Experts of a small language model.
Training: a variant of SOAP for the experts, 385M tokens, 5868 steps.
Below are experts of layer 7 (counted from 0) of a mixture-of-experts language model. Rows are named router (the router's row for the expert), gate (a neuron's input weights, with its number), up (a neuron's input weights, with its number) and show model dimensions 0-63. Each number is 500 + 25 x the weight over its row's rms, rounded and kept within 0 to 999. Numbers have three digits each.
After each expert's rows: "gets" lists some tokens that make up at least twice as much of what it gets as of all text. This comes from a sample of Wikipedia text that the model never trained on. Tokens count by the router's weight.

# expert 20
router:514459516495519489515509531547503487506508477500508482487541471484506475527511498432515477492548535499445484495470495475532517519523524490526534488523548530502536504535472533495506463498498524
gate0:473494480509505503460520548476489500519514490481498510517522478487509523512528510512513516473517510493545466498499495474511502493544532462538496470546494484488505549490517513482572561505508483
up0:511503529499493479551471429528508500484498523511487484485472522508468483497473483485487465510484488491458539509509510508478507499468471532473506540453494504506501452502484497502436447498497526
gate1:536514533512469515504497533497528496503521460505505510518521523492460523541509496546495513505509530479496488459508534503512487483511512446470473489493488486498496527538501520529505513489491499
up1:522499532517465491508495511499561476501539453506508523558521529486475520552490482508488516518509489480488488490508539483526485484503522441483501503502503499525492520546524521512530502482494508
gate2:477528502513508477473502492478492484499509464501504509497505477518555509504455528501451463485502493482543502441452426489499540526526473515469478454512477529513504498506479477524490519495516526
up2:525474498484496510515494495521507514512506525487503479513496506469457502486540463504546535502495514521457483538553575491495454479486516493517518542491525476488504487491522527477522475499483480
gate3:492505526511539506458528456512494543525464494491462500521461482498453489498516472461497481476467519463475508510519499525445521497524545473504506496459445487545518530530510527497534514493532531
up3:468500518482521545471555482505494495516462491489465482522496536474477539496540483465513503495511504470506514559492516521493531495511568498484512503489462496509506492533525514486509529505539520
gate4:510463504487508498516527491507526467511489531513532495522523517529512518520518507487501524492532434504494520508531478464499500547506495504480532480482538512511511500486471502557479502482497557
up4:492540517514514486479480494483489516505506464496472512486477476481498491481488499519510476498460554483511505498470516540489511443490492512514483520504464484498504475507512497451517508523479474
gate5:461446511501505485480535463524486507502542499513464497528500497501476516532496489492517481457533498532488518489532489461509500475491506514499500507510488499500494482489551502492485500449487522
up5:470453492503499508478543452496470505488538515519470488509512523480477488525508521482491482486545512538510520479530498469511501461487516530494516515527514533497474501487545493467459480461481494
gate6:511510503524490474484451506513504478496490465488509494509466501486436490480485482494510455515523541488451498496505496491493482549475505525516495473500523479499507527537502492483483478474503448
up6:516513505542501466499453522497510484495492459494521488515463509474436494480487479485514468513521541486455481494498508505488481550472507527513477481496515476496516516529508485478473482499512444
gate7:523485547506470511475502476497515487497482462468506489470505480510509495514476493490494506498487548495490464456528543477490488510465479495535524496515498524460529478509547447486492501528509558
up7:453514468497510483515505497522485515503508559548462507500494526505475527506528478507494502502518491517512521532457462517510504462538507514498459518476476475543492520491461567506524506456491449
gate8:461482481500490471486513507451487481532545503428533500505494488517493529460483491491528474492461520523462524467536461458467520473502509518495465481473480485519548506475484516516509495470469528
up8:472453486480478548511526528471510533491511494445479484498513529506494502476527507496495474518488524497481529497511500483462518506466506532500486452461513506536489516493473549511476509480516521
gate9:489534512503490501542515474463511529479492481521501508483494467488469503497506514522495451516495515480540495518498480503506562534509532496462538468496541537481492511541531511505498520512501510
up9:516470504498475497463483513510457475506546549519553468506529531506494489469486537483487501503485472488478496472509491497502462489497515488533462542511459485557479522467427497514465483501490514
gets: " |", "-", "|", " was", " the", " to"

# expert 1
router:464503463487493477507465455514484499501501486535489494473512516505495501506505497489485423515457493472473466523544526510491497453511494486504562521548544537474491486473505489457549507505516551
gate5:506511474495458534484536449493534527500470555475520515538464491492515507522501470515512500500453501488532476457499502516479526496497477545514486534518489472502474503435468468511469526507520512
up5:502509516486534465514480529496491475514546453482473504456508491498496472494465490483508480494504489518468516520488509478514487507526508446493497462485488526512526481556516519484529489503477496
gate6:494520474498462514506458482484511504482517495519513524486510529488479518492507483515506569486490484475530470461490516560508500488476496484470509519514509486459478504474494512505468466480532538
up6:508516482492462528488472490495513490480526491504519531480515519504484529489519483511504568472503468483514469463513510536510508494490486485470515524514510480464478498458499502503469483502529529
gate7:472536520503503534516481513528554495510491471528488538511514520499556518476481470483484474534468487461514462509497508523549490445482508474521510480487539482449513541511500478470490521522489523
up7:465524483508523532501450516539545508511505480521508487476518514487541490447474472517472454521463490474511491537504522499538473459493503513560526509492559465474509564524488501465474488509520508
gate8:519512487518500445479489527518497503512456498523464536528466515536542501513492473463537505502536497454508453530487478506505470484519494524478453503514489501504475484509524526506477482475491509
up8:474506516468508544524516490494493491495530484461531473504531489476461504494501516535472492501477471542489530477503506491509524523482501497501550499475492493491540507498481485486523521530496488
gate9:466509464484457499524493437482470476492536525542517551539512529485532498463497523489538522506464511489534493479506439516505499441495495507521512466510505527450491483442547478500477478536507488
up9:516467512509521480501500539527543508495480515475490455464489474520475509515517461529470504491536496527477501486496566486487536534473498507473513519501496468545518537511449509500568504480498500
gate10:529515563480475488473500526518492505518516462491532464498506487510504528505468514497517473492522481465496479512469511481554480500538529481501504502499480496509477513527482507493522494531517459
up10:491484453514515517527500472470509495481496527511459543503481514499491471497527497509490528501472529524508524485532471507438541507461478528496487490489523487491524480486530483519489515477485536
gate11:511475480506526519480490521513492516486477513515507486516497499487521511488520524523497472493491477480517492532439565514474478458520548454514487482480510492517484511521451495464499501475508488
up11:511467442514501503474488500455527500520505466523512440512518508471534513509520525476559500491535508543543520491460464508536525494472484491512494515516448522486511496485534528512535529477546479
gate12:477471480479480476529476532557553511511492528494493521527524480511556494523480459524507416496509513497510504474481451563520488518518459479457509494485490511500479468457492530506530505569488464
up12:478475462489486484553458544537548514515500516503500532525533488505516489516479458532500424506506510500499494477474481565537494532488476485461505498487508519492480485485507529500530504567506457
gate13:481548480504508516461512532520515502518482540528501492462503504497495492502510539480499528512475517511481487513501528489521571482480507557537536488503532517522517524521472464503466478507555523
up13:466546481499505512462502536508497515518485542539495496462503489493491489498513541480497526512446514492479480512504528463516553483480494556512530477504542516522521530514465474499470473504553543
gate14:481539493510485530470508503492498503522489518486466548510456505530494500536481490497502519491465531465473468529465498489505500450472483522514491483506517489501496556500480457496454507520502516
up14:516477505483516472544494473524490503484521478494531478488555496487525502473541502497524490497555463532527532465532471505472495561546495496496493516483492504482524471503542539512513489468495516
gets: " to", " of", " as", " in", " for", " with"

# expert 19
router:512487482500454490470470525475519514491485546529483495506507516498475498475513500525473497478495520513483452484504494437468474508514463480502483487524485510551501527519523476460476493494499461
gate0:480494495508525479506512476520514482517501503480468522503443457541510504500487486456544520447459501490479523470493520516452493521525490541514521439506500488495530428450503534458551489518529542
up0:505505499500514517515535518506512495503479504546544480511487507467532495499513512490446526503511514500528437523521490514500527469492497501484495517484524509479482499488484485515502472496500495
gate1:479523514532513483508514533478445470500479469493478498524531495487501455487511494550461518520463507518484470499489505433484515524568458503535542539497489524541525533505525450510517496500481492
up1:530467462483476521496489485510546517489513521497509497504473510492501536514514514447524494505554487491517537473511489551523490486435540488458460478497510478469481457505504549505488512507533499
gate2:475523457443485508499516485520505520520485446501482501501497471506530520506485504500551498478544498504521493470509512513513482492562524536461510530509504509444545479475482511541503467502499495
up2:502522455469461511494509472518517507520459467500475505519506481489533504527492514492547510492528504492529508473502497512511471503546527547482507542517479536434543465487484501535501462475487485
gate3:491468479501521442468471445478490505518505501514536488437448443522515495502482493496517470445465466506447501473545554514493534504496479551573496510466490481544513540500474501509467455479491519
up3:479463481494519455461472452483498498513494487529548491452456446511524491509474512508523465454478463487464484471522551503505529507488478549562499517479508478558518554501487498500450473493482522
gate4:511477548487480496506494478501493505479507510504517474494521519511477520477493496481487540501476560511536493502543506460505503485517487503473508488491493529524532531535524518473492494492542498
up4:512514536503490488492491486503496505483490498516488491484515513510478519480487500469497518478479554491539488517536520449516496483524492502499508485501495516511532540545541508454496500501542516
gate5:472468511455585478540509522484468497509532464514480542473493520534529529475511474489501469475515498470466458455525515516472518490500495457524527499464524500531495472506494522514512527530502502
up5:464467501474556473546503508479478497497504484534505539488502531516520514468504478501500496474519501462490460457538499509475518508515503476510507493481522491522500482503500510526481524543494499
gate6:484462479527493514501486505483530515528541534492483552484461509504511533531498488473466505502487485526496502485506477495490498504511490499510492461515523499512483506436541466490495501488527528
up6:481464491513515519491476489514530500518525524482498530485469503511509525516513479461460507488476455510502485485530474473474483499458509504509477488510479507500479507457493457495507527450524514
gate7:518448525500480502490506537473491510501532473490487533520496486514492531502500463501468518485493455523498493469476492486477456509497491496485457504514513494542504517481507518556481482518532520
up7:513441534510473514486527544457483514498525475488493533533504497512504519494516483512460512486479457521493481483472506487472454498506488509478449509494510503541498530495498497550498472513514508
gate8:499453476523489514510504456496513498495496509465517463493510513498523520491519511467558537487526436467501522517492503459468506526475481515512503513511472520525500507491488526511495508480526505
up8:506521526466503485496492550507487510502507485536479523517487490492476473517488506549458459522476560525509464499500504538538505478537533481487496487487527481482495492501516467488512508521476496
gate9:524480445465481516529536494501500477513497469501522523505464504517517500517453510476500503488481531515479488492489532510537523505508438526512451518513476469516483510485456530521486489492543486
up9:485521495546517478452481513521482521492503495481452515475508495521486495458489528523459471503459502483519509503518535497495518434533495462483514475507566516492513502457466480473495532500514500
gets: " of", " to", " in", " from", " with", " by"

# expert 7
router:487493557528510515496516490562514491505526550520529502499470500451500470526483505491485463488475535463554527505461498522507468507506503554501474509499521477552449521515506549479491472525520497
gate5:490500482486503483508507496540537512505493528514503501466529514498521553550534503487500482462485547512481484492480490514520502493510538486570541475469505497484527471471487502478513488466512500
up5:509483492517534516496514496472479506498516492474485485522478508510461459427477483498504511526504450481506500487501513467462512493488460519447455535515475490510475515532519497501507496504503488
gate6:493522468490537494487458488501484464484554512525458489528477477511511503470515527509547511477442483506466502507495531494475536482455546536513489509510470485492500492439506545495533519515537509
up6:511486521522476528530461526486493508522453492490545522502510497491516504527499484533426502518549526527518521463493482518526464495529483483486479502527516538498493492550509434504448509506480509
gate7:511484519483495524515485511521504482510520515484512512537512471489503532486527466511490527480503481500485505491503496506470531484477481475505518520460504482485531483509534561493505568488451479
up7:501494521480469541494476513510472501514518525476520511543520490482510535507515468509463525500501497488475511485499480486475527476486501462481478509471530487487529520497513563505480573480481468
gate8:491533516510539464540549518538491494515546453500549480470505531467493541503533493490510481496478494508503517516506507513490535477530517519508509494499511502496486500436499470508517534540494480
up8:522461485488454525458448479454508496489446538509452518531501472532510463505488508516489515511521499499486471497508485492505474528473480458491489495491484483488511500568506542503486461452494523
gate9:530485493473477428511533489523519510457526494482478508512517505495516489496493482500478483501536463479490483481510490457501516522518468488482520553488525509514518456495463534507524504537527422
up9:512493504481474452500528496525522515465527481493467490510512484501516502492491502511480491501518455487481508494514480465506516541522476486472514536480525514509516463502449533509531513547511443
gate10:500484484490502505503522463514503483513508536505516530481532534507492516472490471493543512485512500491490454403512524476543541512452516527486500475499503500460504491516504501505478505473465527
up10:507501479484487494502515467520514481504507543516537532473531522504498513487479479515540511490510507495498457424502511475543535522457507520476495476490507496463494475540486500517471486484470516
gate11:497489501528527516492494508483482485460520512507505521516502482500468496506539511470513518496500512539507495496524516501497545520461539567532487510496440529498512468539533522520469498450488499
up11:494507495530505528471522449482469474518514482499514503505494471503465521493517488490500510490475490504495544486520474491496524524481486522489513516478486502519516489501526523491472543456487534
gate12:505493522490481496495507516454496466482515514511517462504487511492544479470507541513457533488517458509540489485507551530481452479482495476536470591490428510495485500479494513522511547507529504
up12:482519474512531501514506480551506522523493461486489530504511491520462552522492445489536480513469538492456497512500463482527550547505520506476537404507557494501518493530525463474485466496475483
gate13:474498533486498437467532481528493474519515519417471471534495462546504502519503491438560480479472485465466484479496485487481502498500496490523491516522453515512530465473513490494530528502476565
up13:500439490517519511490498479461474524469510488538477476502521510439488531495499498554501522496519524514526515483520516490554519495437483471513468502498496505532472526551456543502510471467519482
gate14:502523503517544483494511480429540480479502505479544498562510471474512496472473504542498530510450527476480504524495474479493491484463466462492548520501506514478521464497447545489534512496498485
up14:490516529534537476493518493454533496467510497475535493574496475482512497473486500537497520512472519476476505518493458483495498500487462464494556498492513509478518483511445560496534535501504494
gets: " |", " and", "|", " (", " |\n", ";"

# expert 9
router:500498519487489498477505499514475497502523447491563507510501490493551513479528505547480506535465506528533524502516498503515496522508512474474540558505510466491483464534489506469460498493431463
gate0:436485508488482500463473507490502477500478494516532529528516496485544510491472493512537512500502483504471444448519570483478469462545470541502537521504511512481490491494546481489501563485472500
up0:458486525501477495454474518475485486499448483529527530558528501482529492508511512506541526505507472500467452469509568491465487466535487533492519522500503521481475473497542503491485538489485484
gate1:478454497514522479484509452564471496521503491546500465484487473483480501493478509542501485492556518489500530510502531504479500528499464496526555480540491516461486586493513501485460552508502523
up1:488463490510537472476495446545486504514496497546499481480506493490480488465484492538491489497541505481515539517482530511497500524483486472526547486550475525456482566494525499484457539497491513
gate2:524505525493474510460484495473460494506504473495550497492534508501484532537498511494539523469555430539516481512547501516507453505526523506509483473498508493523456512510524470489482475523470507
up2:488494482499520496523511501520538498502513535509452507508464484508501468468483475503473473536451583471505526481452484482506542485477467495476492532504490512480540495474479541519504525496523495
gate3:485500480507554451522530522507497458487449534476502477473496441531531543499517480479538495496478496451496491457506488462504528461519484518503472503508537465509544500466552453495523507545538522
up3:476490480514532488564505549479496495496469504445508492435531480527542515496502504491533515513487507470512495459516489480521537470525465540478512514480516472495503523508551455515542496550509504
gate4:521534511511513524546478460539477469524513510468512497552503469571529485538452470523518500499495505484517512495472523500496484498571490461506486478520510519512515501483495466430542495502507493
up4:488466480487517471474538541470511514476537507540463504435481519451462501455560531457487495495484519497485453518538496502503525505451500535511500511482498470503509497494490525560471511488510515
gate5:490455497483517489491494446501489482523502505537541521540519482509493489527524491523488479458524467539510506502516439467476561523498438524539537552493482486490521490497558447489494533482443508
up5:491461506494507496511497453500489474527501504538544510526527477493482508515532485537480494461511457536515504497510452466479567508474443527533535544496484506494520504495561452488480542488452502
gate6:517527534521476506526436484486501493493528498502494461487511447525512531559476485513490500475462505487494484484539517458473528508529481477496463542499476494533498504470526548496465528497481528
up6:512513544544471513519428494489507490489537492498502456468506436511505532534480489508492508491463497506502483491539523471503512520516491476481458554478477480531495507465520551493466530494469509
gate7:510489501486526490452511490518534494503508477541535498513517500507553511502486507500477469520449501534537492521518509473515503514506495518469527490495533503511490443485494478466498453532462483
up7:501508500473510502449495498525491489517511509488495510535495463492524506469471492483499502505460486519533478521531476463514506482519499510489522529502510478503499535489514531455538446544513491
gate8:537499498506516496502460541526477494511537520486524458519520509499476485508527496516501505497500476479517521492496528490496472509466506524528531510539518486548490476465523459499495525476486499
up8:526481504493500479493474521510480498510544517490536467528516492497472477496531496535485498501509507497509528492510500493499466502497497529509546496530521485528497493459518451469499527485469489
gate9:518500496497487469508505499497500502465447493512471452518495515484476486503514499516540512472509503494528488483506479516464475522491481504518535537507504482467491494551502496489483458536491484
up9:477513506512507542495495496485485506529541498487520556475503487504529513494484499490458495525506505501475519515487507493532529499512521503479457475497507507525502500471511500515515535473504510
gets: " |", " |\n", ";", "%", " for", " /"

# expert 10
router:497466527487554533477521519516479547509459505497502464498440495512518485555508516497442497481511530479522570523445520517524481504519503506448444495539506484546459517500494523529470477533524487
gate0:475441480480474498453488445528465492508515503463447516477489499499495504509543483483486485463512500518479497434518534511520498481514452474484513521490446437489502513534523510479476485494537548
up0:553562515515537509539503534485540502494465527539533482517502500513492475482479500504522496527477483485507494544504468476479492542509556522529509479520538564497515466464484502517525510486454471
gate1:523482528489516468465517448486526506473515495502513470538530506513505505517498479465506489483515515474516519520508480502487523541566520470502549421492511524490500498506501490463488505504501492
up1:473492476497481511542488550529457501526486488501518548472473493490487512488493531536497508504510482530464485479492500496512487459454478517497463580505481484499501490490501504539500506508487516
gate2:505475514548483476488512510510489461518457477507533477543488498506510541476499508497505507495518536507496518484542534490517528498508487508508531507455497530490537480510532523516506517530442497
up2:501527472474520543503472478469474534487540498479458492436496505487464461502479492505488504508494473533525489521447474505496472487487511505506479523511485448507465543491486486509487484476564513
gate3:507490484524450528490528486498476487485512502513495537447498516513540489493519463503521494473458503474498443475521423456493474510528486527484478476517498481485491565487495518482500479504490497
up3:488513508483555465500455509498530511508483500494515443547497489492478513494481530485487496522527484533492554528484586530509514486482528460520530517507507539523502445500511493520502515500519507
gate4:521542496443505492511459501526472526534532499507499558468478467480483504514522509486492501512483487488466480481499498473512486491514506499491485492520495455489518516495508508549475518491529524
up4:497531485459514491537468505500478537518514483521467545489453480502508496509509490512490496514503483494493514491495488478503496467499532503451498511507490471533482534499482495558448511504493529
gate5:533496507454505508521464495504456486476483494518521466538508513511504511542513483487476464513538450501516470467488550491534461505513468510497523499531517482502495516496501531523472484525484472
up5:487568473524505477487497499477485498515523506486508538463488488480492520501457522515514514476504534530519492469522444543481545484467510483484496521471498483435497494477514468507479478494543547
gate6:485505523549535544533503533504540485503519482523501507509521496540492480537495453517485511473514480477525481506468461513483531483483506502477500485514494492496484556530474489478525523513455492
up6:506497450447451459463506477482473501515518516471502485484501520481501508460504547475501480530463525540487514509539530487522472516492526489523493514488520508508514454479525512504497458497550503
gate7:533474503529481518502501501501531511521491469468481491488508414497565509456474478529456511424481521487496486481539507518495517553500481490487522516499503486532519532472449515489560490534507479
up7:473517497475516479482509499489470487492507521526513511494484589492452483527533524462540500576515468525513506528473486472499478450521528520518506485509487494487477482516550494502442490478505481
gate8:488520503478505519518485459492456502528495503527516529485441472509527495476521508512565518496476488516486488524491498506447521515525511501488543482464489486470465483544517510502495485512554499
up8:498523496482500519529486460485459519525484513541514520493460473510525490478524504528563516493490487514506508515494498509468526505512523514469525485472498500482471501549500511513482482513543505
gate9:505470499519526511515452489512498442502529480473463522493460489503475546493494476487532489486525459466477477472517507496472487511556486498533512510507487453481525484483504531483565525501512488
up9:503523484479484484495539500505504545497489505507532487501525487516528444497518527513480483477490512527515534514502503480544508490441504527470508498489507544526468504510482478528454478496515516
gets: " |", " the", " a", "'s", " his", " an"

# expert 2
router:516488520492480495500470522502477509494464493507495501517445501493504490500492473516477539505493456492519517444502474496515506506510529484500511544522508552494505490453493485495466532509492421
gate5:502482490486471499487530505505488502508484482448492468511441484492493516510473487471495476498454510539521486496482539507517498465470483541518479499537499483514501502484557506464493506505552498
up5:503489485490466499492537516497499490493497451453485469500455492482473526526476481473497490504447494522520491499477559499514480465459476541517495505531493499510510508461567510482478516488565476
gate6:483545516495468494463500489532544494520502502518496471495487478492452525484488468510528507498460491489537479486485512488499447474514458449572496493522517475498502493524468500516483471460500494
up6:504456477488531499546491498472464501487506518473493543513497523507547484510516515461470481495542524516473521514508463511503554501496523534448489491481478534512501490482513485485506519537512500
gate7:494505505475514460467498487548495509517476503458468517502477480521543479527485427486523454521471509480462474518474477434491529489485479483507518496521485525510529451500523530480545523508536518
up7:507505460539531520489469443462495540496476516475476511506475506481451477490508496528491502504505499465499483519516542478477542465479505499473537510492494520517483503504499530510542522494476484
gate8:462483480505461493539531521538523501517513520437513478503490494468508485477470468503491464517484526543522475466514541501525497460505511479491523524513510519520492513451484494518569494520514505
up8:479496502514468479517558515503495506536506508443500458511493476476510496496479485499502488496456530539489497468518533505522506480512513501490552518503482493518516507462488519522563488531494518
gate9:484474451496520462479480501521494507516552482505471501452514478527446520459510517470535499505504524519493547475514497495536517555477491495511521496466488497479509508469498490518467482511507508
up9:503540550532476512494484490463506479512482499477513501538468525501566501554488482485465487460477478467493461519511504496459473461542484492509456473523508512510511517494511492486523501473523527
gate10:524536493510454523476492524486489506510442499492545485489526522502490512503512503497498536521500505481489468459518480484492495521547489441472496526517544534490509498527474515521490522528494489
up10:500481503501468489539490486490536504489530507459517529508500496510507477515483483461484470478516516516511516513448525494475505439458501504521501471482512496536492475470528521478483482488525507
gate11:498477507548486474477500505461495510512531500487477475524477483503484488517496513544544503469520517540515519507506530512475471522538509476476545506507497513489504510446519513521482482449477499
up11:511472513536478496476502502455508515502514494491467484520499474498486488530508517556541508475515540555519544508518532532494477519530506478475538525489482524475500523474525494512468494452461498
gate12:522475471491517506503539441513509502483476485470477530551490504494481522489511524492471490473447446474504525554458477498528505486486509511510519472527559512485496513476512513486523547505477488
up12:479510518499498485501453570491493501519525515509525473459514490507518486510493472482547506520552553529472484460531527498466481510515480489502482520479433484524525473531482496505515463506532524
gate13:518502483506475501495543531541495507510486503517502473502478461499514506488509513483487495496471484485497477551480457500492478480498526450523523495503516485519476537502504519515556523481491512
up13:501511509492529503513471451461498490504522499483496526520530535502478488520495490500512521499525506505505528449530530493514510518520467546467486495493480507497533460495510485503457481514503477
gate14:467516505476530524524514533483520477502491539519487531519485461510514531530487473494500515476469530504478484557471521463504531519515483502486567459489476489485544443519544493525502544526486499
up14:471520509495505513521511545475502486487478489513503530511507470480513516539480472509501529485482523509505488526479530455498524529482490500490565469486493500487524474508544480526483546524476483
gets: " in", " of", " was", " is", " on", " at"

# expert 15
router:521485485508484546447497526514473512497491530539479455494478499519522486527526556515518502491471453515559533515488495517526485485524538541507476503468499532495503547520515472554479513484535517
gate0:495439512497521495503454487544485473501549481498483550499503482515502509521501495440500455472541528508487506466495517511505511483503487530541507477521485468550525464522523469491495510544538510
up0:500448532507517507510460510523484494506558467502493547497515501519502508538503491462492470480542521517493522470499536518508500487504483531514514494519483457547512470525522464499488517526540509
gate1:453484520489500518475513500501525483493511476495491508502481466507454515509565521491533520492469473515492525465468545495510534527488515506498490496477492480546494466483525523505529469488485482
up1:467503531493497553493515502509506507493507482507482513475453465503454525502540522491530538487447477514498524481505513476495534508479491485498499502487527496525510498473528488499532475468477497
gate2:457516471487529497504508475526508517488471560476519491466500485498499535496519475463460515487478486505504527477517464542543476480495468474498526508511553528493533479496484508466538515512559555
up2:543479530517481494498488510473511475515536453505470512542492508502508473504477518525532479496523522496491470505486523446447524506513527521506492486494463478509475509493510500513471488492448448
gate3:527505493509495492503512480512553535515499524556474519517529464492471527496489507513482499495513490467513488456493451477499494435533497498452545460510489465500460494485453531513501500519503498
up3:527515495502501479486516492508550538493480508538493495503521440494474509506492535530467501488542498487516495467490479497502497464513508508449538476506491467487483527504442516515490513497503506
gate4:465485506469518490510509497548490512528530496435478526496465477497493506498523484456539455497491540507468467482528481470488509507486465473504503476498488482495519496475526531504550526503465543
up4:441505474488514476481530507532524527543492536474506506517469507524486505504508481495535457508465495477469501497513491437477444523515444460478464517489510507501483514500508499500517529475457464
gate5:518539516475467534512509501489500504492477459502510510475503480533470463497506541490458464526474531509491490489541511499539466545516524501556474482547514485460528485531561474461496491522475506
up5:478444466511539457472493489516516504516538548495498499530487502464519534486500465516534538464507471494512503498469495496468552455499477508448532514464480507540471515461440519536500511476520510
gate6:474527529466491512479437523526499485480525484507509518530501453509441490550517530519511501493535509503475470496484494514505487426501502462513492527471453486529471516521521491517568512483507519
up6:458508523475477533472437554518480505475515515524501496519498466495464488524534535539498505490539494501489485519475505525523499434489514483499497538454467480533470513532538480513546518464507525
gate7:506504487504503460493499486507482506505454530474517490499499487507526498496481515534511511513485547527463500474475513473501533463493540473533504479518474540504505469513484525495503495517509539
up7:500507487500506482482453505480466502518459516481527488499504500476522488483502529532491516535474533519486510473486506478521518469496565481537505507524476549522500479496492524490497515516493518
gate8:463498459490539505486529507481461501498496522486476507459505483495528498529497471523550496500524499531488496502522537488489530519458499516468512457456476499471493504499492499504508502509463487
up8:544501545506475489526472495519541493500497481495514499551501511502469514456498528474451489487486504472511489496500478503505468459546493473527482543533507498533527504494485517495501506491539517
gate9:488530516491510479444486445499508509492499510488494442521481496501541503517492435496447506493541425540502470487541487502487485508547505477514550526504478509472498468482495492482477466444493465
up9:522458475505480505555523549511506489515514497495499545478516514500449530470506553493544481493454569460479513528473505503513505494452483510500462463496511464525501521521503504505525520542515527
gets: "\n", " (", " |\n", " |", ".\n\n", "."

# expert 14
router:514503450526505476489471531484519525496509469494498488469483498509496458440473487498474514487490497478486509473484518450511483480449486519524479467504487465501499499497485519490546476454559493
gate0:541510477489556483490549496481480514501535465451527515509476490449525514512477488516464524493505478507527537494499506517467517444502515506472514494533465472504513477478473504468518499533476498
up0:528521480489560502494534499505497517499533503470508508492479501446535536499509493502489524489496488502514537513515522511445541429499536499505521520500487449491502457503494513475521481507461498
gate1:506542520501487499468481492514479475501472512490456533508459441516473481561483508509545501483482518459509464459492491502512451485537473470523479529483524522460535484472487469495528512483485539
up1:501460472499508502521517486505514518506541514502526466483517541504551517433492479492481486516497483547491533542523513488485555505477530530482534479522474500538462504522527518499485500515504457
gate2:516451496510480542502539461481485509502517463529511484535531515464520502502496469508484525510505504503531553490472529478515536584524485495454473542513511499515487498499496543525547505507481476
up2:493543491487531460508443535512496489499486526471495497458458500538464493486494528487515470497505513507468453509524478524490470419484499507557517463495476504469522492491510458491458499482519525
gate3:529455497499509495563505484478448539508511523526551440497500496474470502485482511497460542501485462514456483477496532472493522507512500501525529505464454488496500486525456553520484488502483517
up3:519487540476476484551471506526486530504477494548488499498502471498500509497531486495512516455509478492442445441488492526500518514519497483529542547459493499555515513528479537484465510480506504
gate4:484530489492524461506523517524523491504472522500498503501513461506481502503501521511478440504510550507522520520491521465515545500507514527546510500500510488480515475535503524480516491470521521
up4:502504496487513453524532531536542478509497515474508509508504465519466516516504526516484466496535538518512503519497519449513543513523492524528490485501496517520490481555509537506491516483513509
gate5:517494538492458489454498488507503542504528473476488513503500495501537519514504491509531502512527524460492515492469488538498481506468564454496502506540514483470513534465541533522482492532507534
up5:532486548494460497442508494544488532503511486488484491509499491515545517522509492515531497516523529458487519488466498542487488510467556468492506479549526487454503521469529539505466495535502525
gate6:496514493486480506524482496515472485526463493462490528550451493542483516542491498512524515489502479487509497491477525493472444499487475488532477503474486534471516498466486533490490511528530512
up6:490510477490475496525494496525465490525456485466491518556461483547469502546474503504520515496484492486511499482465515500475455504492477486535477488482480536454515492474491522477488513519537513
gate7:437468472535480490498476493503505509488531507529492496516477453509511485498526481487515528480521524500464488485542514498478504516496516474492511473510492483499507463486509561478524529499513499
up7:547524547470535507493497502507484500519481488457532497477524522509488523517485514491492443507487469513525512491448470512507513477513506512541512532484507503487520513515480439519477509486488513
gate8:483540506508509503518479536531515496545502530516510509522478492522493529493530469491465534500523484482475491542490512460512478527494478544497462503484489469498516520486503535505504520499535473
up8:479527503515509493497473545541533484542509525518513488534491494537487524480511457497481529491510480485489492533480499462518489532485481540487462490490497486509519513481504530499498517509531479
gate9:507550478503488500437436502505427491507512513478517529477506534519449510521507484499495535504495457474502527560478519483445543490485504532479510490512498494492487489499485487535544498498499505
up9:513455523508510521536568501500532486505508477511495462538494461476534491488483513482521456506487528521507508432505478508571447497543487451523479528473474515525535512503527516471457518491492523
gets: ",", " and", ".", " the", ".\n\n", " The"